Experts of a small language model.
Size: width 448, vocabulary 32000.
Experts: 48 experts in each of 8 layers, 2 picks a token, a shared expert of 128 neurons.
Below are experts of layer 3 (counted from 0) of a mixture-of-experts language model. Rows are named gate (a neuron's input weights, with its number), up (a neuron's input weights, with its number), down (a neuron's output weights, with its number) and show model dimensions 384-447. Each number is 200 + 40 x the weight over its row's rms, rounded and kept within 0 to 999.
Before each expert's rows: "comes after" lists some tokens at least twice as common just before its tokens as in all text; "comes before" lists some tokens at least twice as common just after its tokens as in all text. This comes from a sample of Wikipedia text that the model never trained on. Tokens count by the router's weight.

# expert 30
comes after: " to", " and", " a", " not", " re", " be"
comes before: "ing", "ed", "s", " the", " to", "d"
gate0,148,126,163,216,142,204,176,199,222,284,139,198,190,152,202,193,261,175,102,288,176,124,213,197,188,121,220,169,153,241,230,148,227,211,256,238,228,204,171,221,133,191,153,208,173,137,139,165,227,214,165,197,241,116,223,200,166,172,196,208,181,156,162,188
up0,239,252,172,91,163,159,211,187,250,106,239,208,137,248,221,147,176,172,272,184,178,156,191,214,210,224,196,169,213,169,224,170,223,194,176,170,151,191,205,217,202,139,213,216,164,225,172,246,223,206,190,153,201,223,212,193,222,174,158,180,178,220,222,127
down0,191,241,221,129,257,219,169,175,201,177,173,177,207,158,166,199,97,149,187,182,122,181,242,193,136,230,256,298,209,171,188,253,131,195,216,100,231,240,212,278,203,144,175,170,222,186,211,240,199,190,159,230,248,204,229,208,140,204,153,234,214,208,217,208

# expert 8
comes after: " |", "|", ":", ";", " on", "wood"
comes before: " |", "th", " years", ";", " March", ")"
gate0,154,219,284,247,164,211,213,221,202,276,228,201,223,249,278,158,163,159,178,232,196,103,222,184,171,218,216,190,115,258,259,176,173,117,142,198,103,249,199,172,190,120,183,214,183,218,103,229,205,182,180,187,236,173,196,277,136,115,207,227,256,248,208,197
up0,221,264,240,247,186,226,225,163,145,296,188,234,184,191,194,225,197,173,162,190,201,154,213,202,133,256,152,234,139,259,189,192,234,148,183,211,174,169,216,197,251,149,167,181,190,138,134,255,213,272,190,205,217,208,229,151,190,137,201,170,196,196,215,161
down0,241,229,208,199,195,151,217,254,194,222,229,162,204,235,172,169,263,218,113,153,222,211,203,210,178,214,166,104,199,244,143,248,255,269,249,214,213,196,194,205,243,188,157,228,150,258,191,234,207,225,227,182,175,144,179,246,244,203,285,209,161,199,210,169

# expert 17
comes after: " the", " a", " and", " his", " The", " their"
comes before: " of", ".", ",", " and", "s", " in"
gate0,230,161,179,224,121,194,154,240,159,145,231,237,200,161,160,206,212,145,225,183,164,260,160,176,192,174,150,215,197,228,231,189,201,193,236,234,232,186,188,200,188,220,237,186,131,236,185,111,176,212,203,194,231,183,283,199,110,158,208,136,204,193,122,270
up0,210,252,204,221,189,193,178,223,169,179,150,200,202,118,186,213,234,94,204,187,186,189,184,195,232,202,201,244,244,192,205,260,207,217,177,181,152,278,240,273,189,231,214,125,155,212,188,125,270,287,226,191,227,216,206,199,76,230,196,214,229,228,127,233
down0,186,186,215,183,217,190,250,169,180,192,205,182,222,200,198,260,188,189,183,181,158,235,237,186,200,202,227,143,238,147,279,280,196,42,164,271,197,264,167,189,213,257,163,279,160,247,194,188,190,218,184,219,227,240,193,223,190,156,109,295,194,161,207,138

# expert 4
comes after: " the", " a", " The", " his", "The", " first"
comes before: ".", ",", " of", " was", " in", "s"
gate0,229,236,181,223,134,301,185,283,212,219,251,130,193,144,234,161,211,229,186,174,250,208,115,147,175,171,221,111,195,275,176,241,200,160,220,174,124,218,126,217,162,207,213,168,213,239,182,226,177,164,159,202,195,193,215,260,245,196,230,230,249,178,201,270
up0,202,267,255,51,179,150,152,219,174,280,139,163,244,209,215,154,166,301,136,213,127,239,248,222,199,229,214,185,181,218,215,274,244,197,176,199,186,169,179,132,170,225,163,214,174,194,180,218,201,175,210,222,224,177,258,162,237,264,179,189,175,228,223,221
down0,183,202,272,134,192,202,232,219,170,215,217,212,208,243,219,229,147,210,179,194,186,171,147,129,194,249,192,213,273,165,205,253,224,136,214,226,162,176,204,170,260,193,166,154,191,177,204,149,142,191,214,204,175,222,147,188,188,240,166,119,229,210,149,180

# expert 40
comes after: " ", " 0", ")", " —", " 1", "|---|---|"
comes before: "\n", " ", " 0", " 1", " —", " 2"
gate2,214,159,201,197,182,169,269,193,213,177,271,151,255,175,139,144,241,199,189,157,214,207,173,215,83,214,213,224,162,157,184,206,245,199,151,198,162,150,189,211,225,273,259,158,205,212,168,170,238,215,260,231,156,252,208,133,249,174,233,205,179,248,234,226
up2,185,213,210,180,199,207,130,213,137,222,120,228,220,207,207,250,137,236,204,271,186,167,217,196,226,146,110,212,264,212,125,163,175,216,180,159,208,213,212,176,188,150,218,176,185,252,261,225,144,188,149,158,203,185,213,221,178,219,65,197,185,206,124,183
down2,200,206,232,129,199,145,178,200,262,224,187,163,200,310,215,124,191,243,211,184,189,207,220,168,137,156,216,217,89,198,241,138,204,135,166,124,174,137,161,232,191,211,224,173,227,243,215,198,182,177,135,196,220,217,231,230,200,207,172,146,266,165,198,176

# expert 47
comes after: " was", " is", " were", " be", " he", " been"
comes before: " to", " by", " in", " on", " the", " as"
gate0,249,214,180,210,206,203,227,193,153,206,192,230,242,167,253,158,146,222,209,240,156,277,139,178,244,213,276,198,126,145,191,235,174,262,233,180,185,218,132,187,117,169,210,227,214,219,281,200,209,121,153,170,223,228,212,213,228,216,202,139,176,151,141,212
up0,190,243,155,311,211,248,178,175,180,230,249,183,167,176,129,104,220,143,235,211,181,155,140,149,262,241,208,233,177,231,212,198,193,229,188,193,123,206,212,173,225,267,186,155,258,206,264,240,188,195,193,222,218,241,195,181,199,201,160,106,216,189,174,225
down0,189,223,173,201,287,297,133,251,239,168,186,242,198,207,182,132,125,241,125,149,237,286,215,253,141,229,194,207,190,213,173,231,180,179,246,196,216,109,205,208,153,186,173,199,181,174,207,128,197,205,260,184,193,186,221,336,160,218,188,151,149,210,205,156

# expert 35
comes after: " |", ";", ":", " 1", " 2", " 3"
comes before: " |", ";", "th", " m", "3", " 0"
gate0,175,164,148,230,183,170,253,257,200,211,225,241,252,219,227,160,187,239,224,256,202,159,131,178,157,211,228,183,206,229,251,194,285,195,126,224,213,257,232,266,205,194,265,180,164,151,218,250,172,198,129,184,213,116,227,234,287,139,229,213,251,214,292,168
up0,148,181,154,252,226,147,147,295,200,125,225,197,193,201,200,229,232,262,172,212,218,212,252,243,191,154,171,214,247,157,226,225,227,185,186,162,191,234,246,235,239,128,166,281,127,196,197,204,144,184,134,191,224,176,196,237,184,171,243,225,174,218,228,220
down0,141,174,181,237,221,263,206,197,284,224,186,210,206,177,168,243,234,153,158,216,214,172,206,163,224,154,270,200,198,256,257,180,231,179,227,263,215,208,207,203,185,204,146,231,253,191,251,229,232,267,169,196,226,212,235,241,153,195,214,286,203,171,227,244

# expert 16
comes after: " |", " (", "|", ",", ";", "-"
comes before: " |", ";", " by", ")", ":", " medal"
gate0,257,267,247,157,156,197,173,165,274,162,177,160,220,213,156,224,222,197,173,186,168,209,209,204,184,191,149,166,210,228,217,175,195,164,176,174,219,134,92,245,206,216,219,223,174,191,191,179,198,261,241,256,205,159,180,226,229,198,165,238,196,235,231,190
up0,236,72,217,260,282,197,204,191,198,214,226,197,175,178,219,170,148,167,203,226,207,202,235,177,199,218,197,231,153,213,222,164,267,214,199,229,151,241,209,175,109,252,123,175,230,227,147,170,234,196,207,132,206,176,134,213,161,180,154,170,218,234,163,236
down0,251,171,196,141,153,206,231,231,238,221,172,180,187,184,218,227,203,205,214,220,214,224,157,189,204,190,206,161,207,140,156,193,229,270,179,228,225,165,292,176,255,209,221,190,234,170,200,173,195,176,166,190,245,229,139,112,174,197,156,233,144,157,131,160

# expert 34
comes after: " |", " 0", ";", " the", " 1", " "
comes before: " |", " 0", ";", " 1", " —", " 0;"
gate0,211,180,194,210,174,181,276,220,178,192,197,212,207,128,183,218,189,230,201,237,167,173,240,188,190,258,176,212,268,214,269,168,204,195,201,220,201,248,196,227,223,160,264,151,196,170,106,183,202,204,185,153,198,132,208,194,195,211,234,288,171,206,209,204
up0,165,215,229,239,273,295,269,190,205,167,189,213,190,229,235,208,251,222,194,165,219,165,228,206,158,305,244,215,261,232,243,198,283,144,222,177,178,262,165,208,212,287,245,217,220,154,183,233,144,191,168,203,190,216,279,213,225,137,247,229,177,190,195,155
down0,246,234,185,198,200,185,237,186,200,205,211,244,176,210,203,203,219,203,119,199,213,168,198,234,211,273,205,212,227,231,163,221,175,148,129,163,184,180,247,210,182,159,205,251,200,183,199,149,157,211,155,219,201,200,207,184,209,217,191,176,168,142,179,153

# expert 14
comes after: ".", " |", ",", " that", " where", " which"
comes before: " |", " was", " is", " had", " has", " are"
gate2,188,223,222,125,230,183,220,238,186,185,180,234,276,148,247,213,241,112,130,161,226,236,293,272,164,188,203,205,246,194,221,169,244,126,199,197,246,217,272,206,190,176,224,171,208,222,211,186,213,264,144,216,149,213,202,189,183,140,145,159,219,221,218,219
up2,174,174,104,219,155,249,166,124,173,265,240,147,151,224,174,201,197,292,229,247,195,176,126,259,252,184,179,189,255,219,183,231,204,226,254,219,204,240,164,323,149,180,233,168,249,188,210,199,133,155,172,152,199,156,185,184,224,202,149,241,210,237,225,137
down2,177,174,199,160,247,211,218,221,216,250,272,236,102,154,244,101,228,230,164,227,217,225,178,156,200,241,253,201,125,230,131,272,171,137,199,198,229,145,204,200,183,226,216,182,225,283,217,180,172,177,196,258,252,212,238,268,183,179,224,178,195,185,184,140

# expert 33
comes after: ".", " |", ")", "==", " =", " =="
comes before: "-", "\n", "|", "The", "|---|---|", "|---|---|---|"
gate2,254,253,195,241,180,148,262,174,138,127,263,177,182,167,215,225,175,234,186,205,220,126,219,201,173,183,168,197,257,205,155,148,189,244,199,246,222,212,173,221,212,246,206,51,258,214,191,269,274,168,223,264,192,154,222,171,181,215,83,235,212,233,259,239
up2,241,174,271,97,192,172,119,189,199,203,100,282,180,229,208,180,199,212,196,166,166,214,178,236,204,212,259,158,186,248,161,179,211,153,226,212,172,161,185,254,255,262,167,209,234,191,304,155,242,196,154,241,199,77,219,191,279,131,242,159,232,133,212,187
down2,210,219,222,113,127,207,226,211,228,180,152,165,232,220,215,189,191,203,213,204,216,228,178,183,123,257,244,286,236,142,223,216,216,225,188,152,130,189,222,233,223,230,173,226,196,214,183,125,193,235,200,173,159,183,235,208,256,225,269,185,217,243,176,204